config = dict(
    hidden_size=128,
    d_shared_expert=0,
    hidden_act='swiglu',
    normalize_top_k=True,
    balance_bias=True,
    num_attention_heads=2,
    qk_norm=False,
    tie_word_embeddings=False,
    parallel_block=False,
    init='uniform',
    max_grad_norm=2.0,
    warmup_steps=200,
    decay_shape='linear',
    final_lr_fraction=0.1,
    batch_tokens=131072,
)
Below are experts of layer 3 (counted from 0) of a mixture-of-experts language model. Rows are named router (the router's row for the expert), gate (a neuron's input weights, with its number), up (a neuron's input weights, with its number), down (a neuron's output weights, with its number) and show model dimensions 0-127. Each number is 200 + 20 x the weight over its row's rms, rounded and kept within 0 to 999.
Before each expert's rows: a language model's description of what the expert responds to; "comes before" lists some tokens at least twice as common just after its tokens as in all text. This comes from a sample of Wikipedia text that the model never trained on. Tokens count by the router's weight.

# expert 43
Description: Consonant-vowel syllables. Mid-word syllables like va, bu, gu, tra, vo, mi, qua following a prefix, as in obser-va-tory, Tri-bu-te, com-mit-tee.
comes before: "s", "d", "st", "ment", "n", "il"
router,218,192,232,230,174,196,211,217,227,206,198,172,173,177,188,226,236,196,211,218,203,226,195,186,217,196,176,199,208,209,151,208,199,202,216,154,195,175,196,195,228,183,199,185,224,221,189,238,185,211,187,201,191,213,264,206,204,188,222,201,230,180,171,213,178,207,196,212,175,198,158,208,194,195,194,162,203,199,170,200,189,192,202,206,225,199,192,221,215,219,201,201,201,223,202,191,204,181,269,243,173,214,226,167,195,210,198,224,201,213,225,196,180,227,191,209,188,187,200,200,199,189,191,181,228,216,181,222
gate1,194,159,188,206,163,204,173,202,201,184,198,163,168,191,166,225,197,193,217,199,223,205,178,179,235,208,216,203,199,207,164,186,179,197,141,191,217,181,242,212,199,202,191,182,198,219,177,204,207,184,235,193,189,232,220,203,218,192,193,203,217,193,186,206,210,184,201,212,158,220,189,204,200,188,215,254,190,228,191,219,167,162,212,196,212,199,213,180,192,174,187,220,182,212,189,215,197,208,213,189,153,234,188,229,191,215,205,189,206,166,207,166,226,190,194,209,200,171,208,207,195,245,227,221,211,198,205,208
up1,199,192,193,193,240,223,215,179,191,184,198,203,186,208,225,191,219,206,210,198,216,219,212,175,187,151,216,194,200,210,164,204,188,221,203,206,203,178,216,219,176,167,191,187,243,224,182,238,198,211,201,195,199,167,218,203,191,220,233,203,183,199,189,173,177,177,185,172,218,182,207,195,181,197,166,238,173,171,216,186,173,242,216,224,177,194,210,221,184,255,198,193,203,230,206,179,207,211,219,205,216,210,196,204,153,172,231,204,208,209,168,154,218,187,176,194,211,194,212,189,194,176,174,219,205,195,215,188
down1,199,198,215,196,186,249,216,185,215,169,186,223,225,176,221,195,205,189,188,201,178,209,176,220,226,221,208,221,207,161,207,183,192,201,190,209,192,229,174,182,230,208,203,178,169,214,140,230,220,229,241,192,185,209,186,219,200,210,192,199,213,201,225,184,224,204,178,181,175,230,195,238,197,172,208,196,222,208,207,198,186,231,228,183,195,187,216,206,226,213,217,185,182,240,212,201,212,164,194,189,216,189,223,191,194,228,231,197,207,169,171,181,193,148,219,208,205,207,223,180,198,212,194,195,196,190,172,179
gate2,209,220,217,224,191,155,206,196,149,216,230,253,199,191,199,208,225,208,197,201,207,177,188,198,207,174,188,170,217,205,194,201,183,196,216,214,194,178,202,204,188,188,225,192,190,174,189,247,193,202,175,215,193,216,183,220,174,206,224,206,223,229,165,214,189,214,192,198,149,215,167,226,229,178,195,191,201,177,205,206,187,205,237,195,196,216,219,196,200,170,212,216,189,211,171,221,194,209,197,223,195,208,211,245,219,200,181,203,210,153,178,209,194,181,174,186,201,182,247,192,167,181,182,187,221,201,163,195
up2,170,220,220,211,193,224,215,192,224,202,185,203,225,214,226,214,222,220,236,168,165,191,187,187,179,162,200,167,212,218,177,216,177,186,169,224,203,205,208,193,225,223,204,215,202,204,162,197,193,193,171,228,198,228,160,210,208,160,228,199,170,200,217,220,183,195,208,238,177,215,215,182,220,183,210,202,212,195,206,201,204,219,214,205,182,194,182,232,223,197,195,236,193,224,179,239,189,195,155,180,239,228,222,215,191,237,185,189,237,198,186,197,198,205,230,213,210,177,201,184,183,208,202,188,226,192,198,214
down2,189,205,227,204,161,216,202,226,213,187,203,208,156,205,214,199,189,203,182,217,235,210,218,151,194,225,191,183,234,186,204,190,200,207,176,175,162,219,185,185,182,211,174,210,214,176,191,208,171,153,166,172,206,215,206,210,165,147,195,215,222,206,212,181,194,188,178,183,211,217,197,234,213,199,199,216,187,198,197,180,185,224,141,209,187,169,199,219,201,188,190,211,184,200,205,198,214,189,219,192,188,205,183,241,224,188,224,182,173,205,191,233,224,202,203,205,194,183,228,194,210,178,220,193,233,208,197,235

# expert 28
Description: Month names and -ation. Month names in dates (November 16, October), the commas and years after them, and the suffix -ation (legislation, Location, disambiguation).
comes before: " of", " 19", ":", ",", ".", " in"
router,207,210,192,216,186,205,220,219,239,196,197,163,202,190,199,234,209,183,230,196,166,214,199,221,214,203,211,162,180,194,159,195,180,214,204,212,183,206,201,175,196,171,212,207,190,199,179,219,182,223,216,186,194,188,210,158,160,199,199,224,262,187,187,191,185,171,199,209,180,211,186,158,215,182,200,177,203,184,159,211,198,225,232,196,226,209,201,217,217,219,192,172,177,217,188,186,183,186,234,195,222,187,218,214,180,238,206,213,203,196,200,189,188,221,198,188,189,214,179,174,149,199,204,203,249,224,215,207
gate2,230,231,197,185,215,201,179,253,228,195,195,185,196,166,191,201,202,169,190,199,184,168,208,209,226,190,181,195,176,175,206,200,194,210,209,213,196,211,188,183,164,195,223,191,182,200,194,228,176,208,234,156,196,180,194,176,188,194,196,178,227,149,208,157,187,192,191,207,217,225,199,217,214,234,205,193,182,212,209,189,201,212,211,222,205,206,189,226,226,215,201,176,173,178,204,212,202,184,202,221,186,163,196,230,204,198,209,206,219,182,232,183,218,220,196,243,249,202,214,193,159,218,214,184,201,233,162,207
up2,210,196,175,222,216,204,234,206,174,231,192,186,212,230,187,210,219,158,179,204,192,205,203,196,217,188,197,218,173,180,236,189,184,195,217,156,234,193,225,228,208,226,193,231,215,205,208,188,206,202,200,238,205,222,179,206,217,241,194,237,177,178,212,261,158,188,184,227,191,181,185,202,178,188,159,205,244,176,188,194,201,195,215,209,186,185,190,187,166,211,208,217,172,172,215,184,194,203,205,209,214,223,206,196,199,197,192,203,206,234,188,185,191,210,205,179,171,206,206,205,220,210,200,168,220,163,193,222
down2,197,185,238,192,192,177,174,183,216,189,186,203,213,178,219,228,189,200,247,218,210,173,185,179,218,221,194,196,207,178,193,179,198,188,198,222,214,166,218,196,162,188,183,181,205,186,174,220,199,220,176,199,168,181,159,171,191,196,210,206,233,203,201,175,188,168,204,175,185,220,145,209,178,240,185,184,212,185,197,194,200,182,188,249,191,189,197,227,211,216,199,188,223,232,201,197,214,213,190,188,185,208,185,211,191,226,211,159,210,196,217,196,195,234,179,202,220,181,195,179,215,213,202,242,200,230,153,193
gate3,181,193,184,205,215,176,176,221,214,195,215,217,218,168,176,212,213,218,201,203,173,176,214,177,199,218,198,181,195,202,209,193,198,190,238,204,221,190,229,242,198,198,244,175,145,196,199,195,187,211,208,193,174,187,191,192,179,193,214,194,211,197,239,196,209,170,203,200,186,236,216,202,222,215,185,211,216,197,168,185,214,208,254,204,193,206,213,194,196,185,194,174,180,176,222,195,191,216,259,210,184,181,226,191,220,239,209,220,216,218,173,169,191,212,237,189,166,196,206,207,154,179,165,218,203,205,196,198
up3,212,196,222,202,204,222,164,205,187,194,241,178,207,176,181,183,219,246,162,213,239,187,210,195,207,214,209,229,190,184,232,208,224,188,172,196,197,223,223,169,218,215,171,190,220,220,178,171,184,207,177,187,205,232,227,224,203,194,175,186,218,210,195,178,197,192,195,193,146,207,174,188,206,182,209,254,203,184,215,173,175,192,204,188,184,209,184,192,167,193,215,215,239,205,178,204,220,191,177,177,192,202,200,190,189,202,237,190,199,179,218,253,194,213,189,215,207,185,192,210,198,236,210,227,218,208,199,193
down3,187,165,212,253,201,203,204,193,193,191,241,216,198,201,228,206,208,199,224,183,166,187,218,180,224,226,220,195,167,172,174,200,168,220,129,218,213,161,221,186,194,204,189,196,182,191,188,232,190,185,200,198,179,184,174,205,207,179,192,183,210,188,227,217,219,208,222,189,192,239,198,179,245,221,197,201,197,242,203,158,191,200,209,180,202,201,211,196,192,211,190,189,175,185,185,174,172,230,216,161,200,194,223,175,218,216,204,204,179,210,199,197,204,198,226,221,206,194,208,214,192,151,199,219,199,201,195,199

# expert 12
Description: Mid-word stem pieces. Word-interior pieces followed by suffixes, such as it in digital, min in eliminating, ab in establishment, ent in agent.
comes before: "al", "ed", "ation", "ary", "ure", "ist"
router,221,172,186,233,208,189,207,202,212,199,203,194,213,180,208,210,221,127,197,226,174,203,197,238,210,204,204,163,181,175,182,198,196,180,228,178,184,225,218,170,204,150,210,202,210,207,179,214,224,198,162,199,187,192,213,195,140,198,199,183,233,193,197,201,191,214,195,205,195,214,192,203,205,184,194,204,233,185,197,223,209,193,221,192,221,196,248,207,206,206,219,171,190,200,208,193,167,216,252,211,189,200,212,186,203,216,216,184,191,237,191,220,212,212,208,210,223,161,222,205,171,169,181,201,219,214,228,198
gate3,247,186,187,221,202,164,222,168,169,213,208,201,193,183,219,194,208,190,225,220,167,199,219,220,193,215,173,217,198,155,172,184,208,198,247,190,194,185,238,196,197,199,199,166,173,207,181,189,220,177,184,188,217,199,194,201,177,198,165,214,221,268,206,237,226,208,206,190,206,211,185,168,198,196,212,180,239,195,206,190,211,211,212,198,201,185,173,187,217,172,211,226,180,174,225,208,177,215,241,188,204,209,181,200,214,192,192,225,192,243,199,214,210,214,187,215,209,194,210,219,174,209,204,207,210,215,194,164
up3,215,208,182,227,214,192,172,205,208,202,223,214,207,183,166,222,179,215,202,190,193,168,221,224,162,208,209,224,184,209,202,229,180,212,230,203,203,194,185,210,219,193,152,193,200,195,178,171,203,209,223,193,211,194,187,191,183,182,163,191,208,201,146,199,201,210,203,212,173,202,229,193,226,191,174,230,201,173,187,165,236,191,222,194,152,163,184,211,209,191,213,222,184,204,218,201,180,190,226,190,225,182,197,184,168,204,187,201,181,252,181,221,229,182,183,183,213,169,225,193,179,202,180,162,194,206,214,220
down3,236,185,226,194,206,239,187,217,207,228,201,192,188,216,171,215,173,207,219,194,209,251,198,215,222,215,214,165,202,212,192,185,185,174,210,210,221,190,210,226,185,150,228,161,185,224,204,191,193,198,218,192,211,155,234,198,224,197,208,175,227,202,174,201,201,194,215,192,204,195,151,227,214,202,196,195,208,213,226,234,203,190,178,230,212,180,193,175,201,204,210,210,202,180,200,202,219,218,204,220,169,225,187,211,183,194,153,232,229,203,195,189,193,195,202,179,208,220,187,160,201,200,235,183,232,211,225,179
gate4,194,219,191,181,168,200,204,227,218,184,173,194,224,218,196,195,226,200,210,203,181,173,185,196,204,227,210,171,207,185,203,235,208,186,195,190,239,233,218,194,200,200,192,202,222,192,212,216,188,177,178,227,163,174,193,202,190,195,216,205,181,195,216,231,220,178,188,219,197,204,201,234,217,157,202,191,201,208,217,215,202,223,201,170,197,196,230,194,240,174,235,235,202,215,172,179,172,207,213,229,163,185,181,174,182,237,189,211,171,219,209,231,202,219,156,204,209,193,173,225,213,169,231,206,188,197,214,157
up4,207,223,208,199,218,178,221,181,206,177,173,170,186,202,179,205,184,175,210,215,230,183,181,229,196,195,224,181,207,207,221,166,186,180,169,182,214,267,212,213,167,208,177,186,213,218,229,183,194,192,214,161,207,213,198,206,177,196,183,187,216,179,180,201,206,186,184,200,204,194,196,215,193,204,212,148,178,183,222,199,201,178,182,202,174,151,182,198,169,210,194,188,203,193,216,213,238,188,203,194,215,192,238,200,192,196,225,142,205,220,226,200,203,205,191,198,201,171,188,183,228,199,188,151,189,211,183,177
down4,196,202,191,207,211,199,206,214,202,187,213,210,196,237,197,226,202,169,150,195,200,219,216,163,192,232,202,206,206,191,188,186,188,199,203,208,204,196,190,188,197,183,153,239,228,163,216,193,196,212,183,207,165,206,198,216,178,161,220,231,217,219,221,234,193,245,202,203,165,236,227,188,181,174,213,213,183,217,199,224,189,208,211,192,197,189,242,207,205,176,182,221,226,189,188,209,198,221,216,189,181,183,174,181,189,183,179,212,247,210,174,188,210,215,209,207,212,173,202,208,170,155,216,221,221,189,180,166

# expert 51
Description: Symbols and spacing in data. Spaces, degree and prime marks, invisible characters in coordinates, tables, and taxonomic synonym lists, e.g. 14°28′N, empty table cells.
comes before: " |", "•", "-", "†", "W", "N"
router,234,212,200,200,191,202,215,213,216,207,237,197,218,185,208,226,203,200,195,216,146,198,177,191,210,177,188,189,197,214,184,179,178,203,197,164,192,203,223,181,212,166,200,167,221,225,196,214,199,205,175,192,212,207,205,150,168,209,207,183,261,186,188,219,162,180,185,198,200,217,149,183,192,172,179,186,241,206,166,206,218,167,220,182,200,182,208,246,176,224,187,166,193,208,196,151,193,197,210,198,197,194,185,192,209,201,217,238,203,200,220,195,201,214,211,207,216,204,178,198,192,190,207,184,214,219,226,219
gate0,184,216,218,189,165,204,176,222,229,181,203,193,226,205,192,186,190,220,159,184,206,217,178,206,203,193,212,189,196,181,193,207,186,230,195,192,162,206,178,179,207,194,219,208,211,207,222,216,268,178,228,192,172,229,202,161,211,175,197,206,240,197,177,210,189,200,219,211,223,208,190,209,181,149,229,208,174,206,188,204,165,212,202,212,201,182,189,181,199,218,188,200,161,207,185,175,184,209,204,191,155,166,179,227,208,166,195,188,160,174,190,190,216,219,178,210,198,196,189,210,212,228,192,225,208,185,169,215
up0,182,198,160,183,249,201,209,197,191,190,232,187,205,158,218,203,219,203,214,200,239,184,235,195,191,181,187,232,178,220,161,205,196,214,182,197,246,177,193,230,235,199,227,221,212,203,238,238,189,192,202,204,218,199,204,212,149,199,228,221,185,180,201,210,196,196,207,215,175,185,214,193,180,200,153,197,217,188,203,195,210,212,188,171,198,209,196,236,188,205,196,213,206,184,216,202,213,196,196,179,241,229,185,211,173,191,211,213,249,200,216,183,207,182,183,227,184,201,234,165,200,199,220,192,215,202,219,202
down0,214,161,188,185,199,166,214,226,151,175,173,181,179,244,192,208,200,211,205,208,174,228,228,206,199,206,198,223,162,204,209,212,184,163,232,207,194,217,203,196,198,213,219,203,186,170,177,175,212,204,188,184,205,214,197,195,226,182,225,182,200,203,191,198,245,202,185,210,205,232,224,201,214,176,193,184,204,183,175,175,183,192,156,201,176,221,210,238,216,172,198,210,195,205,169,218,208,168,162,228,187,217,201,213,173,201,221,202,185,174,196,204,181,169,207,224,201,179,202,209,165,232,222,174,201,203,172,223
gate1,224,209,188,208,172,178,239,182,227,231,202,222,225,249,191,197,197,185,195,192,197,191,223,187,167,179,224,171,215,201,181,207,192,192,225,174,228,214,209,185,210,213,208,204,184,193,190,227,195,210,219,216,185,227,184,198,180,199,190,200,153,222,182,203,173,174,194,209,181,228,173,186,172,214,243,203,200,193,202,222,173,248,177,232,185,215,191,201,205,209,190,198,168,218,242,201,188,208,228,193,187,193,210,192,238,234,199,245,209,180,194,192,197,191,192,167,202,172,173,203,190,218,200,190,155,210,210,204
up1,216,191,217,209,210,212,210,202,203,191,176,188,180,185,205,194,207,202,233,213,202,204,205,216,207,227,242,193,226,197,212,181,216,187,195,190,209,197,194,191,170,203,179,228,257,173,224,212,206,198,211,239,179,266,203,221,222,208,202,228,195,219,167,211,176,220,160,216,209,221,201,187,221,194,244,212,238,182,191,188,203,160,196,192,192,233,188,201,161,181,229,187,209,185,174,196,238,197,212,207,200,196,177,188,201,192,183,203,190,210,191,195,230,185,177,196,220,219,163,188,214,221,204,189,157,170,219,212
down1,184,202,210,211,212,161,186,200,208,216,220,210,185,195,211,145,221,179,207,209,225,188,192,206,160,206,193,182,205,218,193,186,166,184,203,199,182,216,178,186,224,200,207,194,197,221,227,194,233,211,185,208,204,189,210,196,202,185,214,220,204,237,181,164,214,187,186,213,183,172,209,178,177,210,203,200,201,210,206,177,237,224,194,209,201,183,216,207,198,201,210,194,231,229,173,176,231,221,215,179,147,200,156,189,211,184,210,179,201,220,187,247,218,192,226,194,181,212,177,182,168,182,183,210,243,151,163,200

# expert 49
Description: Latinate stems and suffixes. Stems and endings like act, ject, press, ress, ph in Latinate words, such as sub-ject, act-ress, autobiogra-ph-ies, research.
comes before: "s", "ive", "ed", "ic", "ure", " of"
router,243,218,214,230,196,180,223,198,222,213,241,195,204,192,191,250,207,162,170,221,206,219,163,188,225,188,201,160,176,201,187,197,197,225,237,217,205,171,221,184,199,196,215,196,218,183,218,221,209,227,180,192,195,186,239,192,190,200,192,184,234,182,183,202,177,179,198,207,172,181,196,203,207,182,203,201,232,170,186,216,200,199,226,193,225,201,212,206,175,248,209,193,197,264,196,198,185,217,209,212,191,195,223,200,193,232,222,199,195,240,186,221,216,209,184,192,191,188,157,183,190,195,212,214,213,190,226,191
gate0,238,212,224,204,200,235,228,211,201,184,221,207,179,222,221,216,202,196,229,205,206,193,200,187,227,241,231,155,209,206,202,183,205,215,240,210,208,206,208,194,194,235,169,197,176,184,155,184,218,239,159,209,217,191,212,186,201,238,181,203,215,178,239,209,216,219,223,195,195,182,208,191,194,238,209,214,228,177,165,228,205,209,193,171,196,207,206,230,173,170,187,184,229,203,214,182,193,198,199,181,228,200,221,224,203,198,209,225,189,187,176,213,224,202,228,176,195,181,177,168,205,212,211,198,200,170,220,183
up0,199,179,206,176,209,204,168,183,200,168,203,189,213,228,221,192,148,215,213,173,191,201,219,209,194,226,216,233,160,203,247,220,204,178,188,224,184,203,179,188,207,225,215,190,185,190,224,219,199,225,168,170,191,217,213,223,178,179,210,213,201,159,205,184,201,191,212,216,195,188,229,217,191,210,172,201,217,186,205,215,260,193,198,172,220,168,175,203,209,201,182,185,228,166,203,198,205,168,229,205,217,187,195,223,188,171,235,229,218,193,185,192,157,211,185,218,222,204,230,203,220,197,195,207,216,178,183,197
down0,251,219,215,223,212,212,177,189,221,189,211,223,232,196,158,186,183,223,218,216,205,200,227,201,224,156,193,172,244,193,175,190,211,215,212,182,224,190,188,198,206,162,193,190,239,187,230,206,212,226,242,193,212,180,197,225,182,206,209,220,201,178,188,227,214,209,216,181,170,194,207,216,198,231,194,240,202,220,201,232,211,206,206,223,227,198,201,163,185,207,176,180,202,191,198,201,217,240,224,211,227,192,204,212,187,194,220,218,193,232,185,184,181,193,193,180,197,236,170,195,198,184,219,220,184,209,223,169
gate1,188,204,191,154,192,207,205,172,199,217,216,198,196,229,250,242,171,191,189,203,189,256,232,222,204,219,199,194,240,221,202,219,198,184,235,157,186,215,235,178,191,205,226,213,181,186,184,197,200,199,210,207,204,198,184,205,189,183,217,203,200,223,161,170,210,216,201,218,195,162,228,197,234,193,209,199,232,194,206,210,170,174,181,213,190,230,192,211,235,248,198,206,199,241,190,205,219,205,206,197,200,222,206,202,212,194,163,206,193,193,203,197,210,238,206,213,209,225,215,183,205,220,174,217,217,223,210,217
up1,221,205,193,198,203,209,184,207,202,201,198,160,198,214,232,188,208,198,198,157,193,222,181,197,215,174,193,217,211,184,209,193,184,187,199,202,200,204,190,190,197,190,184,209,217,184,172,222,216,193,183,166,240,182,188,217,152,206,174,166,162,160,180,214,207,172,194,199,227,205,223,204,188,228,189,213,226,207,198,214,170,211,216,181,154,200,226,193,228,153,209,215,228,210,185,175,174,224,190,185,208,208,234,178,184,180,176,198,210,186,189,164,183,239,212,199,200,205,185,185,177,175,197,171,218,169,243,217
down1,231,163,181,157,212,201,215,201,189,166,191,186,199,206,216,207,205,195,190,216,215,209,166,184,232,211,190,195,254,204,233,201,193,210,245,164,184,190,186,179,221,215,199,200,190,208,183,179,184,216,197,190,173,207,209,217,185,176,215,222,224,228,230,242,188,239,207,204,199,193,229,194,186,214,171,222,208,215,183,188,181,225,214,196,190,225,188,217,210,186,182,217,212,232,198,203,187,214,180,205,189,167,185,191,208,224,196,219,189,195,211,134,170,221,211,218,192,178,207,211,223,180,248,196,208,217,199,202

# expert 26
Description: Space-led number starts. Leading number tokens after a space, especially century 19/18 in years and day numbers or table counts, e.g. in 1966, November 25.
comes before: " |", ".", ",", "–", ";", "th"
router,223,179,213,217,211,219,220,198,220,208,234,188,198,168,203,222,225,177,198,184,152,183,191,203,198,189,192,172,206,184,185,187,170,206,208,203,194,207,220,207,184,188,237,188,217,232,198,221,216,240,181,203,192,205,226,171,210,175,215,205,208,171,176,194,189,148,177,214,196,210,176,187,196,193,147,171,201,207,159,257,195,195,196,173,216,198,185,216,220,220,197,195,200,214,204,188,200,204,215,197,195,182,174,171,240,205,208,216,185,190,178,212,179,211,186,204,217,171,215,184,177,208,182,178,253,199,215,222
gate2,191,209,161,178,184,238,225,197,208,206,200,200,219,216,201,230,180,191,241,197,176,166,200,227,202,208,199,183,195,209,203,243,190,179,208,154,197,217,219,225,190,191,212,187,209,180,220,199,216,181,194,192,185,235,206,229,220,184,217,178,194,177,206,221,191,153,213,200,217,219,218,204,190,209,203,165,178,225,172,214,187,248,203,179,233,168,192,245,236,227,186,179,198,198,233,214,189,184,196,198,202,194,180,218,191,199,221,188,229,190,214,225,212,194,182,234,179,221,210,186,190,179,198,172,189,210,236,188
up2,192,204,227,193,204,191,214,185,210,205,215,198,199,220,214,207,211,163,212,182,228,198,212,221,186,181,231,163,232,221,204,232,191,213,219,182,191,160,222,174,217,204,195,189,160,211,199,230,198,177,229,192,224,213,184,167,204,238,181,169,181,181,196,206,176,224,208,208,243,188,195,207,180,216,212,223,229,235,182,211,194,198,180,207,182,203,186,216,180,161,203,211,214,208,238,223,221,199,233,176,193,225,222,235,200,193,215,220,196,191,233,224,183,234,199,178,199,187,187,163,175,195,226,210,202,215,219,230
down2,166,216,232,211,246,176,190,233,227,201,198,226,192,187,162,189,199,190,187,208,199,157,184,199,181,177,208,196,232,168,207,230,190,222,207,210,231,207,200,160,208,218,200,175,229,196,203,198,203,189,245,198,194,190,182,183,182,213,207,204,156,198,203,248,204,228,201,188,194,195,191,196,219,235,217,219,174,197,204,164,227,206,238,206,189,178,201,220,203,173,231,197,213,220,246,191,220,190,194,158,177,208,215,174,198,178,198,198,211,192,185,210,212,182,201,212,202,200,188,210,218,171,192,221,197,216,167,216
gate3,195,200,167,218,215,182,240,170,214,182,237,219,229,203,192,186,207,169,207,178,187,164,175,211,217,202,219,198,188,168,200,199,137,188,212,191,221,177,211,199,211,193,196,192,249,182,207,207,193,182,253,193,172,185,211,183,229,222,199,208,193,175,204,245,187,235,198,187,199,200,177,187,166,231,207,222,185,216,179,216,205,226,237,181,191,160,202,238,166,194,217,226,190,207,189,211,180,198,207,214,175,214,200,189,217,229,198,205,201,198,202,214,217,200,196,196,187,207,245,201,196,187,186,194,203,203,215,193
up3,171,210,228,202,213,221,178,195,202,211,198,189,218,239,205,235,206,209,210,201,211,213,189,200,200,183,214,175,225,178,199,202,238,175,163,180,194,242,220,197,213,214,192,203,181,223,169,221,208,201,202,186,210,220,202,194,173,208,235,220,203,199,212,167,193,211,236,216,231,184,212,212,234,199,196,174,189,211,200,216,170,184,216,236,217,174,206,168,192,194,218,215,169,169,184,243,197,242,210,188,210,229,172,176,164,168,194,203,214,213,223,183,218,190,214,160,205,190,179,195,183,199,223,202,229,191,160,205
down3,170,205,216,195,188,206,199,167,217,181,207,183,192,202,223,203,227,207,190,216,194,191,205,194,170,185,164,223,191,211,161,187,189,215,218,182,180,230,216,195,189,250,216,183,206,215,227,208,212,189,159,226,209,203,163,166,202,193,213,195,208,199,177,180,187,186,188,202,213,187,166,223,200,185,230,181,194,203,169,198,167,218,207,183,240,236,200,187,217,207,180,191,187,181,180,208,210,204,184,213,158,252,215,212,210,146,212,171,223,194,201,194,215,216,219,169,170,200,189,212,201,229,207,221,198,211,172,171

# expert 9
Description: Bare space before words. Standalone space tokens before a common word after articles or prepositions, such as "the poverty line", "childhood illnesses", "ongoing effort".
comes before: "s", "e", "com", "ne", "ad", "app"
router,236,197,206,214,161,158,220,178,217,211,229,190,219,180,197,221,188,180,210,206,185,190,186,190,203,168,196,186,195,185,124,204,186,206,221,188,180,216,226,175,188,191,221,205,221,194,192,228,220,229,156,214,219,193,241,200,173,180,222,188,216,186,200,181,197,187,189,217,204,175,167,181,206,196,159,188,227,206,176,217,185,183,211,154,208,214,191,201,221,213,180,187,211,194,210,144,214,212,198,193,181,168,172,186,214,218,224,235,192,192,208,175,191,197,202,214,215,198,202,200,174,191,203,214,194,208,205,208
gate0,232,195,160,219,202,165,216,193,199,206,186,205,160,187,178,215,199,191,196,202,184,194,234,196,232,233,239,204,186,184,200,196,238,188,220,166,187,182,205,189,197,192,183,210,209,188,219,221,222,158,206,217,206,189,177,192,204,172,233,250,182,195,235,235,215,191,178,179,210,198,210,201,208,226,194,208,202,212,209,185,219,235,198,190,215,202,178,205,208,194,207,223,180,213,195,210,186,148,194,179,195,198,157,181,183,218,171,210,239,197,171,205,214,220,160,196,174,227,223,200,197,210,223,186,200,163,212,192
up0,219,189,160,205,203,182,196,199,206,219,205,215,239,214,204,216,207,173,185,187,178,206,212,222,192,175,206,170,206,190,188,195,203,232,189,171,238,181,190,185,231,190,199,232,208,170,229,175,207,201,211,214,190,170,188,157,194,197,222,211,209,243,224,227,202,206,197,203,189,216,180,210,193,201,212,198,188,221,230,211,225,209,208,212,191,195,180,236,208,219,209,197,163,191,212,178,193,157,173,217,183,149,170,206,195,236,197,224,223,202,217,228,218,217,227,204,140,195,216,202,192,182,207,184,236,207,220,210
down0,156,209,216,197,239,201,201,165,162,187,204,204,195,197,197,215,175,186,159,239,228,180,189,176,250,205,214,212,176,181,206,188,196,215,205,234,180,199,221,206,202,208,234,191,211,230,226,192,215,200,197,175,234,204,213,205,211,216,204,210,177,205,189,205,180,221,218,230,213,191,173,186,195,182,176,188,196,208,192,218,187,205,196,184,229,200,193,193,207,192,192,212,226,148,196,185,231,271,182,165,180,209,190,198,174,203,186,203,223,179,207,199,196,183,185,195,192,225,221,194,201,196,198,187,197,167,180,156
gate1,217,170,185,209,218,179,185,214,204,176,165,203,227,197,187,204,193,208,210,208,221,196,185,202,199,180,206,209,208,205,224,186,194,207,192,195,179,207,192,187,194,228,220,213,194,188,174,228,179,197,162,188,199,201,201,184,211,238,190,235,215,190,206,187,228,152,235,214,196,204,154,172,205,209,212,218,161,174,168,200,205,213,181,233,191,185,154,197,208,224,183,171,212,193,207,181,202,180,198,170,203,192,216,173,206,206,175,205,201,210,230,223,207,159,184,215,205,145,198,160,176,227,189,206,165,159,214,189
up1,222,180,172,191,192,182,175,213,185,206,169,138,172,170,174,200,171,206,199,197,205,180,191,174,189,194,202,226,225,202,209,223,208,173,192,237,201,202,205,201,173,224,224,174,163,218,224,213,229,213,216,216,174,199,193,194,199,202,211,213,226,196,238,191,196,176,236,189,180,232,192,197,225,187,190,246,245,191,199,198,195,186,219,205,173,207,189,212,168,213,189,167,197,181,227,205,212,169,173,213,201,199,209,224,202,210,204,197,217,207,208,225,228,190,204,196,203,169,208,198,172,169,232,222,185,207,162,188
down1,195,217,198,194,226,191,199,219,195,196,238,184,199,227,179,174,180,249,190,182,167,210,176,215,213,215,221,199,174,180,177,190,198,199,200,219,205,165,217,171,212,194,157,225,212,221,171,182,213,231,202,197,202,231,235,225,198,204,204,200,201,226,211,223,168,229,186,213,187,159,206,220,217,198,226,202,209,231,236,210,184,171,197,201,189,194,240,213,228,219,153,236,202,194,186,206,226,189,211,184,183,170,188,206,174,180,207,183,209,155,203,181,183,216,217,190,197,234,195,215,200,168,212,211,204,209,203,204